Weights of a small mixture-of-experts language model, trained from scratch on English Wikipedia.
Size: 13 layers, width 160, vocabulary 8192, 34.9M parameters.
Experts: 160 experts in each of 13 layers, 32 GeGLU neurons an expert, a sigmoid router.
Training: a variant of SOAP for the experts, 4084 steps.
Below are experts of layer 2 (counted from 0) of a mixture-of-experts language model. Rows are named router (the router's row for the expert), gate (a neuron's input weights, with its number), up (a neuron's input weights, with its number), down (a neuron's output weights, with its number) and show model dimensions 0-159. Each number is 128 + 32 x the weight over its row's rms, rounded and kept within 0 to 255. Numbers have three digits each.
After each expert's rows: "gets" lists some tokens that make up at least twice as much of what it gets as of all text. This comes from a sample of Wikipedia text that the model never trained on. Tokens count by the router's weight.

# expert 147
router:110148134142096115164072112178086157141114177147135109116076114168155141135171072109165177133069180146119136143117120162087113062145149126081118127120130151135060165162109086152123160113114134128136120070148071119149144136126214131191102102113131091159170135112121148160128083122072129192060039136196145102137119139218084149189114131145136099090141165124181111168133152113130159148119109095106116122124136134073116099097145143109109106103145104149108187161141173102138161116169173
gate0:150129110109177084076113073159125132114098108114096176097099123142111104165098125105137136108130204130159160110091158117112135119129033066115127156161101143164102119131154119162122110119161152125098138159129124142106138145189168137140127160141106127214165131124141120117077121131141153163155167124179131190054172121130086123129101129170111106108117172076160171056117153118085096133151164138151146107176145077086162133234125171081150103081127153115156195084068148126124092134084131
up0:147095140204132167145177128177124120104138130122072084141096157111153194125096138112147096078117137177172092155134151115114137008096023116103120081122104083069134144094098127150093110136140115175124108135104158136118100096131114176194102165082148104163107126111134112101111198123102095114165147124165107192105132147168114124154109164124113118177146060127125147140124170077165088158131166153109120133052166085119134104193146121157085111123159115075134122130119156137138129158136119
down0:195182142171123125090100201160155147169157159072114120137127112126094114154172147161094135158139097131156192141138158099104098125154127158093142136127085134172121097133090121079128128094129175195171057240122108179099158141087146162103088156158128091106101133152171115174114094101161122162144138121141150173142149089166130130089109086118126122160136101131096158137140179174130200073135148059111172107113130136147118150102128151164112166147158134181187146136138074142068137089110107
gate1:177164153124138093142108087062103079094090119140113175166101138141132110129124121082151134155076135156140185163163193091102168091128093124105112166178124100156102150104113108094135132142177132088121144132147102198123116074133154203141160119159101168153157078084186134138128133079084102134125129084185173121169133142096193093155109079192081129118097117170173123123168125112141077102142144184105162124177081126111119114174142065128117100169148134139136130057120186176145107155119124
up1:110126136178170073190120162073162158090132112105116127142151109142119121164102072137146088117124147153166108162141167113145094091132080089136115195125096141135093154143175167116109067180151165151173133063187135138122101151114102119159123092123111175138124149145221159143148101124102120120097108097159144161115049110084186133155089133155081123152147157179103124137123125077116096151114178045172102117186114095112187128164147070086110128108096139124144171118131115163118070118159079
down1:148141096108210152112164081095190145141082142141100152127115135182116124094122099197105143139121065181076119176149151115153077133056156116112128126132100103113164060190124166094134082100117177160070186122120107135102104109085125127170140117122145137177125089110141123149124170127121114202168100100129107129110145122113086123101177187117135218178159141139166123198133111138099085149170128106117151054125142118142170109094122118116063113144154151135160129074145170125160150122099116
gate2:133080113143146121117208147136116090127126129109091126130147127124141136161101108147137195094191065127161125180134159182105119110126101065183083094106125153120112117072143177063151103158161132110158139119106084152099106090118165088147109154056142133158117136146078179130110140093064161134126098113141142157125139132193112128117120103109122190205099100123157106155088124110166157067068159166124150155133111143160195094138119092190140105078177146163100100158106154164100119058130166
up2:124112150143071100159135149109074162161107166118197152119084156159179144179154162149085136164102159164121081115188128158088075214081074123118096133093104140143095129141105125160125056082155149135140134149192109130169109150113146120117100130146103156139126176066070137148166141112156106108117128115151079147121174120116109138164146100141123128128114137120149102109097109151156148156105151103156171104194139171160176154141127103139130132173100050094075220096068148161152061144114136
down2:147165113123157147114113124194142144178073119149130150133104065143116146137153155087113107131143110117110113124157107185073131128080104110170126090154128099124121135097137090089156098105123055189104093144160154131157080149095093203077095150070147163156127062117132129096108104111181109085138167105129136087140164130211146127105119128168121158138109144145135191138118122159121197143102107150156101140202104132075161093105184133107168136153197107163064196145129182118167104143083138
gets: "a", "i", "m", "e", "l", "er"

# expert 63
router:084108185161098150168121084119118144135114165174140056171112111181138099099135144105096154118133142147143112137147093117108140137167141118064084188109168153135075143117112150128132160107163105091154139091136135160164165167143121083103064158135124104135133170090194143141112109078100136152138163115131065081082143152145183118203128111138137140132131136105147137137162172125113121126147055109103105113086126127137042125139136127124173095073172167130074183156158249125110126114193148
gate3:083175127135112169167087145067129110100156107133160134141091111160124167125122143095185143178094153155116155067132118116110181102121149087136153119141115138077150137106111124197080165069144149141173124138111104104111147143145159060132106130172096110079117080158143097136141101041103115167157127116098127101065156136096168123087135199116096129181079125110087118148129123119115165073150112157098142103095129100142124055163172099062133124160069099119095044147130140113079155110072166
up3:146110165126110124156130121130124104114117126188108152100097148145129142122113108094127097134138121111127085114128128149136132121128204090120095082150129146081093114115148152173058144068165112155088183147139100093149115130130103147160114139062149096202136168152138053144123164110167093166176079096134115072098110141107084126147139146153170119177118128083081171129139126165096154143174142172088094074102148074156131092164206083122163190137084119126154087182139062109059145146155198
down3:147136157175109101118088155151173079048187146195104102103177170125120153076136114138119094110136093121146088111100090117108080150190147122106175136097074087112105143207100117103110064140120186126156141092087167104119095154099103066092141116091101133216110155120149183151145109155139109123134136108149105189173135153104137097131088162098147114107091167092136098126103120175144068209132158155102115147104123125111120092144138122189147119129110154093102192108125147157104178127165146
gate4:151143083094099144160147098146141160134097075076167128146118149146149148191172076141153067113148155139119132100149105074075144174170100150189147135178061097138079122128162110132094134168130155099147074100124123195140178145151162124155137100095112101071144131116117142159129087151138123150110173162147116097118089053117183128105127068095034139114157128143148147088161105109121084094155102091168156190149149143138147093145123092178118126074123112183113065063117138106077132118120132
up4:065105137141092198139172105160124056072104136103107102052111180165090086119151143106086177154146092158122102145078168109150086113132137131128073176175192148142158112048123110134154143132124088103128196137152064099140092127140087152101128075171124161097099110122134139114133129133115141087119131108172149069168178107078151118088151120112136118144100068146137082135114059129135136118058123129100106084128098104083199120124134084139117169154063150108163151115110137159146153117132147
down4:128175130159115166090092141187110151144161136126152134126193141101122104105159128091107115172119108178134174022144153143157181175144169080160204142159099139120144148094115120196165129106116070154148159104101115186194171200162079163100120118118104082097148189169152084133151112161159175127151153150131123115169137099142165154149131129094091141206113147134123151146154117132124168091187144149098104104135065177097178116159146095101142144094111128103152134085131154111143131098116163
gate5:154079164166095171144087156124170124137107138156127133143191151209144114115160115159079176128123152128171121117179180093111158136101071145092082104144121121145125131137132152149081148097253090088141123157148112165136148143050148125176122121143102107111103158163134121153133161046150056088126145143083128126129142154129145130129120140180117093146166095057158091171080128120082099096186125126168150121134111142106122104175118136116121129081150149120151194098186169095130118141180100
up5:114172126124113161090141088184151133124187115098196161153045115115142108141106079089139100125172121151151170158127096116091120118127121116144140119078204146137145153134121113159143143175089141159135100091150096112046116105165086146159116135186148144097190141075126166087149082209120177111096153145138125103096106108144121099056112085109139183106150162170137154155100143181132163167066115145115077100122156123109155102116101178146142172185124125123096067185084119142172120103120120
down5:127112110142076143132087103075122096131106116146141099148140128169183159150149141062141067090141150080085061100141131125059095145094162076126155108115115165108097125115133083108122164163117153114152106094126065119185105134100147135174081058151173112182167163129081117117188167168116120100082103165122186076190078162173181092135148120145119114101167118139126125107102063137163138140071123137148120143115136089095187129136164092144124184068100107119147158096134173088107103109140161
gets: " The", "s", " and", " A", " 0", "le"

# expert 78
router:123105152165065186098116070173093150100089113180166072128153181132111124134142117115102157170106161111109136149089126141124107164163120126103123122164142158132077155095085048191176139133166116097141134159142089104222073150144156177189117135151108111087139200145120139117227128131129141148104161129164086120131106165165075118146164165127142061076110145134152112092091132129112105140133111127140125185166136102121110158104155110064132051087128125087108126130138137161120155098162111
gate0:161154137094174133162166126034118100115131140116140091172099094173141108103119097128072083062134113131125155144125142135189103149104147167138068161117173157098142072168057168087172190075140104102150097101156148155170097089149174120126098104148106137094136199127109129171118097109196129113085150135143141134150139154105149154143162156134092154207121111136094105151158142135099123150154184114118157136124169197158108101132108092096180134152156193114164146121132123158199073147114133
up0:134163120136102115130186124107097154123198128127119101099068166158130116119146113085086112124120114176129183138097096184130080140103103178113116186158200149122122092106127132128133134082120092105115153160148128100153092192111136139090147111073140174096174217095169097113154125153084122118168109135141114128152137167090138104127141167143120199156087095153148063190116192149110094158097161091170163056118188122167145140125127203049144106167140142130126147106112130125120107169087109
down0:129131132083155084131142157045192154152106096141180106114172117131162105213090124145112180135141139082139149058153140101156140125100112077112088137058138141081121172108107091089132165081100140125116159140101137096110185087094148139115120156174128150083150120171138107090111109099177128122150088104141090120050137135107079146113103106117112128150152178158101145125112168133178115137097105152130188106112191158099156111147125070116111083132168175085056121139170132146066134114134202
gate1:184173108126172139120110066181125106122127095147148128092132148006124179125124110159128087131125103120131102145103098131085075065137131100175102102151057122126078138148156097208088098155171177074133114099152096126091132151092165126135116146091138082170189146173100181139113136144186125134125133120083098178124090117190077157127132117153121142047136156144117112098104165171150139152138086132147098121136143103095105115122088064150164122131093081088119131101155153094179111134108126
up1:069127111113068135091184145075109136120161120099098163139126041138125109176130105084143140121134181151124112107198163135149174224121167150140138139103169148149174113056099136114168135107108089153088088149066132090189153103177104131139133124164141164072103122145166138102133122098079133058136132122108189106182160120084137100140096151081130132147154156143111116131147089111093113100139125147102176132138075136112188113158168200100097115136099117146114148167106147174103187146144169
down1:143147120120075191094060107116133049152117135111171111120112136143156098133197151102090121118147148088127171150135151149127144090144152111161197112102133100116155171168099112152162111117067201115129102120132137149188116073129153153108167108131139159138116157093151136110126049079170172121051129086125138105168132067232107161067135121135145148048127100169144159156070120156165140120140186146110126131120131118085122112084115127089157082189130082126153124143149105137143133110103103
gate2:149084184165148174120114092169185143068104134102087094032136096185124072099107117119128155129132128173123106143129167132104099092120120100094133104132170125126081084131120150121178120099110095110168144154187127152097104132149128122129201158105092115092138091069125063097130105143082104112179140140126174154082109137138102124118076198111116155095176143167135110124154121164094117114066092132114108126101190143130103142143160136099149109071126099095123158086118200129144042079176161
up2:147123137185115167136133123141159103111067139121105091092095148145147105159044097098105125105085128079129147115141164146152085143168151152119038112082074084141109128103110082208099115113139119091146160115156193148125139166172137087114187131131133143143127081058174125185156138095121087164174136163148090129073097147104089174162116166125212107148145105136068132112133101124077134148104160112150179142107139100135095123149117158119129094129125135097052110141143189152083064110121117
down2:125164081075124177111136139165182140119108147126064156095044129117178162096088162148134142127142061134187123147065099155154161118138140119182085155071111102100135076128147162081091079096089110096122143093127165117150119127143148109147181182115158118125143131159101142158126162114087088087180128103146055136088131109072130164107136113076115129172091140165106140122128099141180104105204169115115130115140144136160108123130152146139128163107186155085140172097177097165138168042093135
gets: "In", " In", " during", " on", ")", "ado"

# expert 120
router:127106136155138093173112154130126182125139134124079130121123191169110106173165106082106161133129146152128126202130132188071130123106143129156089104125124137149042165131164098161145184114179089073154110119155081105175152155103162124207126095034110119090125094159121145158120130136094131155057064133192140118185175120176176138126150171201104105117089173167124144186140163131123104094143096112085119132093098103077131100125114067117137108098111140127125129137091107093150139106103110
gate0:183133177191110131158117124139099109130157108124123141089119183129118115165076068131060098143149157162072177176168144079108133085179173156132097186127118082153052151145113160139127134175186097138084094147141103159111155123163209094150150145107124167132160124098128086056104139135164121133127154149183158127144108144123102102166143104179095129166114128069147174134122141171058171164157098104116110121069080125095170100126142123127127136129118130048111130161131100096172126114125182
up0:099145085109133147094205083117160131125077133106100159116200081120081150160188149143095111165133163118184165102085124148111088140149067147100061151074123143112186101144122132157123103141208085140091113180129124098101164146159178095160181088131091073119142142156080167163127152139161106147184085115046110115108118137101087097109091167124122119133142156154150176148137058103170171110095147164125121123149121100142092127122132152120139105079171129086167133122107146132077108119064107
down0:128185163141114129112089137126114082095117140100192097158129085097183135076177120122169089131170092190126108147150114079127163121118140159114134126171090129164125101066069113046117120062083072101130086092134115144150085094159113105135116150132106138119167104149121097035125089165112153084079166120162135175106130102176119118088101161110116134068096135125113098109082120096111182070141135158113074091095094168172137046093151138114142115134104173110132119115118101159136079160160137
gate1:102158135121190087121161126134089098159095148128121094107075116145154150129167060102092159164168097142175165148091165129162136131101098124137149178160148097164083162133133189082119139091123061083162140120181119113121155108131126112158127166168152109110157160111182119131108141111150087131071106191111132094176113140094145111086090073170125071160102118141177161161098140113149156073172101096101175150070094132123124087121105139208106142209117149069131135130151077129136204113117117
up1:146175165161145110098103098147220163099096138173132206142176072072136047095168148091112108095159119103105070111124123139092069072122098124135115174135128116103154090168163130146093138119107138105132123097108080160138143091133086060103145147104117156086140107106144127098128160135156122182164061049131106121086077134157122106117170107060143123139095085121113074129087147144115133188113136158163159151100165109141100080193159154101098119111145148137108126102151160120113089143178121
down1:102156100102117129134170178118127125163122090127129115157070113150168155164195120079091112141117180140105133113135089078147151138154177140093116143083161125166089161154081137236116164102125133193131106164149100079110177144111094155147148133171111087157086108141185153121135121126124090096165118191122087107162165181116134120165057142214147115149107154166147127148100165100173109126107156131075076167093103112114046074107111150153141140155140146165134123137107105130075168151129085
gate2:115077069101145112103098132133125110156119091151092048088117086128101102181145187109127129166141185147139151202101145112083146118190137111159097106155111134172113111106150122138142108104096160125109143129110108179130137077130143114167123153144121085126109215175081157097090130111094082104136117122123091087169109115205143152133156160100124127189088190105145140134150120125159081098100157105149141076137113087075140144138124098104127087195192201081148132071155149135150108203141118
up2:084114170130117056124088113073087115120158111110176126126090103124126107156154129165130109127089200125123136100145130094137138148141120067134109179166113183194183137095163105088165075071115158088114158189097110138141142138094123126175122140099175102210143127122129163177148166090101074170113116105101146147069161174140155149142164134112111176104124189160178096109130169141109120169150089136116144092118064074088162092128103139107083101137054140157179149152148129105142085141150091
down2:151125095136156087081098162109197158128145123159127130159154153170081146121117100124132197166130137152106130154173136204086068158101121087158138076105096112132141089140154121147178182112134128159155103128128115142114122088175139125103112120173140143147086044145129183080117103117079144171084171127085145148126143193111179101108107103169122138110121041103118145149129171125131136177110134140153144119142099117141150139125107143156144123211155117145159180118155069067141118249136121
gets: "l", "ur", "m", "au", " that", "i"

# expert 44
router:141084151197084165119081047150135145087162129119140103179194112174117152101108115106093147155146110170127163119121091116156138092178172152114098152112148135157081133078115087099132127140151138091143125143189150151151117155145140139144046071127076079154105117105164109097174154058125149123143125101171124108151169114145175118156091094113120070146112095112094106135053124123129134095121096065124070092163122100105084156159177133096111040119163099113155188158134139097136133110186123
gate0:108122121120177163104131133126116127115120130082146091143085155157126121097121211132090195114010131161119184115158157101087154129111167114193106144130083122092130098109129128114102110116149176103065149124149165172185105045099096161134138091132167157139071190142166084161160153150155130099090134133087106146094143144172153093179190114143129083143150065126147116141124085191081168104136147107072153134114118108117152118124106125107123114162156097149163129170138153085073149115171106
up0:143153109131131082122162116101135092192116136153153079151091170123130085142116108164113108055097098142094141142170117078115142156148127105084135192109114108142184128161137141132111148101164170147108104142141205118147097105145116115133126128174108107107090134135102165084095113110109164206155162128109144110115131116080052113116153104166096139162117110203120106087163161183094064124123124127183147085113095097225132174179114137135170156208098141117152112189169132149157136171166176
down0:079126149134132164136077093117094155096117153164093110133227096104151183100108118125137165147159138135153129066132159146132114108078084123167165123194104143154102130079107123115189091141095124131143136125082055150137157153152143121136144105110094110117132097078102136101116109047159139123065118167179108153148152068121129133122123125110184160115134133130100142186070089127156095098105100074152097193131196144071115084108132161118075111130138057132109113059120110178087145079146127
gate1:136144104160178132170116160152166158068153110122105126124134073118149138039108158135137138146085104117169103167118159122163119136094160156122154058115120137193123182125138058097131036129136135146172107170144153185093172132101131123110105108166097100107111171121134173192157076124116131115135133113106093084112129125112149154118144097149116130141164144137159126152150213132171145113182105073152171066111146161120125135133140089113155069122196070073123198111192141118123092104094104
up1:121158155183126129110191108096136136149128143140131125095116130087095107093089121159098137146120066072126132101098119130142117127133153130137103140112085051125107135121066143182141105121064109104115135132173113113110040110125129115126111135146168161114171169055092125167156122114137101153113079125133106104165138204112059176071112140129118194176134105117086110106132104119141116108137147100138058156051103149163134128124145119161181163175026106140132123132069179128087170191125161
down1:125141072111161144088109086180141101050109163114184198080200146106115170093098098115135156138130111115129112072117108148131141092075123141127126129110145096133172073144132175112099126138163128219139136145084129172148113153168187156139129107097131110162094071189138071079123104102152123109101104131086143151192112088091134164114093127191112152186115065122132106128159123184069158123071125135108145155166125106122136133120135110083113113154192116122177202118148094132154105131146154
gate2:121113114166115126141141101111099110206112107103142147126095063137113186150148153071135154142184147153122135135161164151172077098110129104155112152193139133102157088104133123139072100111114151125087126175125110174159181110112129134169136154125154096125162091161148131128172158068160112093118064124094181082084151189201165099184116124136086181238119099132099104149145125131161108138168140121126117140117143123117065105168146098077129071138161106111138096152094046113165083115105121
up2:140175171056141167130111118122165095117128065123129148106138173117144135117172148124121139097141099137137085115141111091092115085173111142198168104146133090160170111154111100123137080122213100158178088142165135091054071065093135073125081124115168114126143130088070150162116187123086130126181118141046120158094128126139087142156154120105101085135127131147129132083163169094082096137089187152161153075132110090125167170122071171114134143142109137097132102152161088111198140080131121
down2:171140095164129151128092101095145133108167142102153099108149164102156122104106167152056104128070122114137080137132097147176104177113133123133071061095142084128100112143089184092117137169124098137178095100155169143151129163134167164059131159157108131161113165128130116164065176157100116215133132159133100161151144086107146163100107106152128082059141163105096136070132164107095156131171065145115200154146126158082086134135098128170124128122078079108153174062122139145051152116130107
gets: " The", "The", " A", " It", " In", " This"

# expert 138
router:118169080125074133154156101150060149098107146174105108107143170175150143145173088115117165152071147087122163169180137120091077138134121097065124135189201139154128201149158108149095184093140094111101073162149094079104124133164197164124128152153133106156108174156095099149122108146170135127140129120071105080126152120159080176205104102164132131125158147093142117121119137139148155165088102133108117164107131166067172143124163130149094101085141113161105166117166192102113132099202138
gate0:127168079130139139151072159142161103121123093110074085123125134094059125121177115129163113160177093145161139198107188111120061081100104136146079159193162176146117142124109138150133122131152101137168156158203096118099162105203091112142136124114113089136067134112115144134095187090142141095127099134120111125095053137097144153112137098154145096171146175135118139151128101069130118185116101164101172186117128087119138147170183136120064116171106103122097094091066100124096126151153052
up0:115118109158110111121152075141111125118159111206119183142148191174089134130148090120183110105148198166168161149128079132147157226167134126176178099065142172116092116112052108146055127118100117165134128069149132093117175179113130127113111126094160115122086085174086104128134148120106095155084154125098099154116114090134116058133167118122152134157106129113131108059126094140162111128132092154171117093145082170099079159115086119135128133065166132046150151125150102118130172107122150
down0:076101126170148131120067127094107149157169129111139128119108163044131106105119111068173150173100071105104088126097207098116144172126125071111106114110172148175127148123150164137139140160138116158154107089135053166118128137158104083171115130126138045137148089111174107104160143095150133063148106165086072141110116156088112141085059128154080093129140122159192128135121145139114183142079121098068134195140090139135111143109129129116143140106063085104098134090051124133182128129117092
gate1:112134186062096148117167137143170151146146172122103096153101169144110091105142146134098165063175151135157118075117128161110127173175148171089127098059169159150171100113110091112113109172124128190140073147087115111168163160138132141092055052075125167108064124083106128080143116133094148090121135127064084086095125100105156139193165150138134126140125129185075130121182160135116096120085157161106102145125205140112131120133096088146087127105162183106129086127102118097092120082112107
up1:097149101092101115151124129163135131139123068135106128149086093090128134120109155150161091174120171174109106113068129127109176102155158160107120173121173168093121111119198189145180149165105109122126090080098193107173074067136108114181149113086178103101094122196090119125131174098140151172105107068133147132116187164101211182172089112156111122164154108066086125065144120139085131129152156174120143131099105138129142139081151109181121126151152136130102091161126203140095146147172130
down1:139100108162090114117140152173171104189144136129187068060121243096172140171150186133076141115173111103194135136133156126080086149151129153143148097113121126163127106150102153122117087153190101131086037140138119098113120164104152130157156172134104153036160109086124140127149161182160111096094090148132142097178110130113090113119134167126105102152086191084128160167144144156098041087119126113134148109127156120091122135150086135134169140162138127162165119117150113119136150105171100
gate2:184146123095131175102060147125115090131100111119129132138123108122126052148105122135087100157089131155149173164202139102106106103107200090130139198134139107082130169195159121122123090114085101103108116095158177154130078115134201122148100135126094099141149102158082111041141139141134123141114136052141124161114176154121129137169152080165160144143145108154129108189115139108135222149138129196136135182134122151155136144076125124106055120087177088083090137129140131156134087095178138
up2:109158086119130062093131129134147117111140099119158153146122174136122183142162078099142135154160109108112092092085123112098101096138139134131112114146171113142123137130089111149114177157119121157136069124124167023127130167113104123107106089074105079196095138109119160113115116154115069109116159175063145101144112155133094149200170134117099134204159154118103186119075103159113187096059125149108151099147090119142157116120112159112052145022159156183157115161114134175144122123068128
down2:135102138140182147059123142105151136162098155081155106156092068120145113104198119132165132135199089077139135146168127104128130111105124144160117092167140134174135119118119104050142118049136157026114143087152114107124144076165126104151224083132161117081161129121117156131124112101154126169169105107141133101077126087104087162090117052144161111085196082153161064147130104078106121131157100167114165131118138091127142124130081119104166132114139112100098137122111092113182189150137101
gets: "e", "a", "es", "i", "is", "ma"

# expert 130
router:098144120132065163108096097150075142110086166170143102166125102153136140090154070074104137117149158162101156121128156113099092101140118108071070152146165169120086166099156120151156178126162095105133126122147075090151138176109116125174120118103140110116151170095161119099128115063134143165070138125167081066149187174163108091158144137150113112101108113082105169151094109123037127091107122126053083186120114122088095202144174114083098095077151128160091156157103125096135163115174161
gate0:081158089138126129099145178148111143141161180167125102107103184089169148125134124137054137130152122107069144128161220130071111094155136106131137193087164139174141106088153143131140113064117115140105108136150134115151161147120112180102207130123137120144164209163196136203150150158158075165091111175095113145153172122130149147097102114066131122149142128147162114105105163120138153143150105072142102159090166074093151104112163162145057169173159101123132145098123110119080143079159090
up0:079161083158131082118104162142106082136092197133178123133088088146170155120132162097175135134146127096135080100064099132135097071131122108134080111094120088151118142148106157133146126076123116129137186156119115109119113139078070200130094081046119118159093123165153154205175143137205101085104147205095117139144129153138114125124128118140171130124121082132153132125098126128146128151085149062141094118137234118118137110134168123168132093155184146125076114177129086118064140149162123
down0:110131127095113117153160184168094078131075146100150173134157080118214090118084129067134097096156068125148113141125132169176171061126104083114102140185140118188161135142134129107119161126156157070132179106044113142153145128125181134155181098116095071159109118129082081121148078130109140095160148125193184124099151105155168147162116130145070128135181064109154108123151114113142123096116135121126148127162130129149133143106083129071077175125160167100084134158180160071140091156118141
gate1:099130099131088102123096161097077129144110121154111077093117094143122122110146144112154143146140156161109134175083154131078148049148199091139156137077118171120126128154133185067079118124137080115117134120220111110117093183141149110175147141113043109128128146130175130152136109138082083156092170096167113117096106130132094105170137110162095118109111146139070173101095171114158107100163091105163085091060166210121106163137098138066094161100135140143141206144167141184118141150116127
up1:100083155166138087112099053146117132084146109150078157169132117176167149121141163159184135074143115089191150118087170146080117149085115090169073153143162183102105136147081173129151148130152190127084116173107136104104153144093048147131128101140125077150132132164072163148144125112177048147124153104107153101144142134088147150136170163146094118140098169098126100190110127086159174166122132155154112176088128158094176110133129090157095085102122131187153186112092083128168175115134112
down1:148070086108132212126154124075171127121104128108110188166103126168133179122110133166146145099204112115162103184129136101120108170161098166140081149139134120111188115179122099113183120095107099172138117149132153161148107144091191041101178119175164121089180134165140169069115182134108147149085136098105132102107143130137141146096184145148036119158164066062162127143134140133130119129125147112164180097166135094139123117144073074144140102104143161144103135142111117076116165120145082
gate2:103175073118072110122127079111082119142161118132149130143113098136116086144182139084096181176106207196094185102097134089133134186124112106166119113158149186166100169144106115123169107146167077143153128179116152098147129113137105156112099092154143156086083121136152138125137121117098191088176116119110098110132179086129098075102158149102111147111124093155057192173125143160137117145039119169113167142151134081143078137162108114080105087154093104153139131186097139107175155084179118
up2:110116122073143150181143151089089189100112168146085068129138136119146204130111122111085104145106149138160116164072094138082123129141110135095115104068122111133156107149088104124225130129110076112102184162177127139073181169152118157151110140075117119071207155100161094153070155163185074159096124184180157138109138100096182078170075091148151140159096155101124112105089127098122109125175170128132119129117153157123122105072110116142151127143147137102144111190170112112160093112148130
down2:153133193119140126099082080114144127138161105057100116106131113130070152130168104121152100136176094132130127129095096172159156186168062090141118103186140102121105127149128154125155161126125140140115122184146165203145134088190077119083069058132080162145138152082072151122105104105131122100148149209114129141193104099138130129139118138132086144098184124109139127123130175147134124115102146150198109207087125146080111109164112104176185114088119150130178055146174123142130138085152170
gets: " which", " that", " a", " but", "19", "ma"

# expert 140
router:087082133150049130159083142174121109147130136121107128153211077172140132149158155115095133123103156125149140128109147104120092104143141123153081161106160136085119146162169154130128140126159110121194111154138112068100154125098124128152067125101119078119136119110136123084142144121060098137140095118136095122122168138156166132125089144186125153074078144143204102134123176069131106114162129116133040064140117118088178186161135088048160070106138155189117148175096125101150196090181135
gate3:129154093140177181177137097120140190151125122125173152099137070162106111145153177127151143156115100144092129083102132107161090169097231104126165152141120106151082176165135088067092182140101134122172158212111078095116138135150129119042161113129160145158204037107104106148115161120135061142138136142127133164165134082172153139162127137122108149095112115132154092156066126120127111181116119087118173146153095157119094125131166124060147148133139123126164099095108175118107150086127149
up3:171087093152132139117173152170119130133139096125151138152169152136123150135138057161098114152147165088053130145158163092007175194093104089167158145179116139123176091133147088148120116089116131078118101128187171103087097106129101150149174132064145139141144125122206137135143195145122115092076103110159098159141159193128174115124171129088130194093121152115135113103141136070088106122107137190096104137138145143082167125148138164110125130104131118138139119164137083155104144061165167
down3:153108044174137093141142134140144060092169154132189164148116138116148115118123200155117196099118091099134105129119125137181084131067103148145086127069149119129098101178127185154150190127192100097132106137091147108145107153128125148121120162147125096185124100129157134127124138120148135162111067117133114141220198132130146128189116093099114087147121113094108163129193134053090099171158157137121168112163144193110131165152129117143120131150152211089102126124149088089140107156178166
gate4:082161114117144151101115077154182079173136163162117127110117096082152143088095126123107110092111126105133167109131170102104128125149122121114116142117181150119024141152135110107159133121138161118152141143128146039148136167104076152121131175163104174110124132188162079108124120073096091157113069195159042118110098149124183159078113081175153108151083153096123131074163105093105116095061179195159128059101147143114127101090135106125151087134139156126123132157092126165184152147159129
up4:085096190149165063109119084132079118160133153062156100151148110147152109165107118157149144125133142070046133173145105152149143122079142092143149107109123133177164144101152161139097123121125065112170119133107122173160137160174143084139156142182151137198089115096126150164080161123115199158130116151111147122123126141127094097112133188199097117096153126135142131123127082156081184160150119057113177164071162125205098091174172104101092117131091142121081103091148154085097096165109108
down4:155096152165102074162109121169075101133155115095146121135096140158170182077134120105087121146137120136101137209138103141095130164049136155189093096063116151120092129103125165120136134107123086106149126137123104173152175158173109168144129125114127116116126159050156102161116165077216110146124136171113098200161136156123123127140165083213120045071132158151119078150058147071135119153148102107093101100155142135089118125133133123168131150082166147099087121137125148115143160106160074
gate5:110076207175134154136137091141097105108112129156109121135114142151160087149177163079121127119120119044153154157149112194094059124078126143113098129127130130074111117108125089147171120072116181070125123123138133085099088160142155147130064114162170112135139135155131170157159154097142102163151118120087131130181149137142123167099129190129072151155097120139234134151115183143104124137207134153092148070188112138148141120071068175103095122087133136118174132158109115132122145055137148
up5:158149119137154111113146093154062142164156117075132181125125060128119170077156193144127125062096147140115109156110128068143184139150134084104098114072117113195116157153114116140153131127165156027139138148094067140167108113120081124098108137137076191111126132105143080130175145119114166082112170134115059107139168090098097115139086069151134089120145119116146194099096111163096096095155152175151094080095174143084116121134087132132142077155156108198110127121153194145123135137141114
down5:122129186114144179128106109160140156129095099102124110110146178135139101212137151073184105118095093146122137133175120127080146160147150158060119131167157139142115121096052105149087118107096076149166181067115115088126174153072085130089082080166110143119144186150127084123142063118222119131153122116108143173143127180168140128134137146114140112116107226142145109119125162180151188129134123115119109130108099159195192162112169137142155136137100174138154139203114144117122169130111132
gets: " that", " which", " it", " who", ",", " but"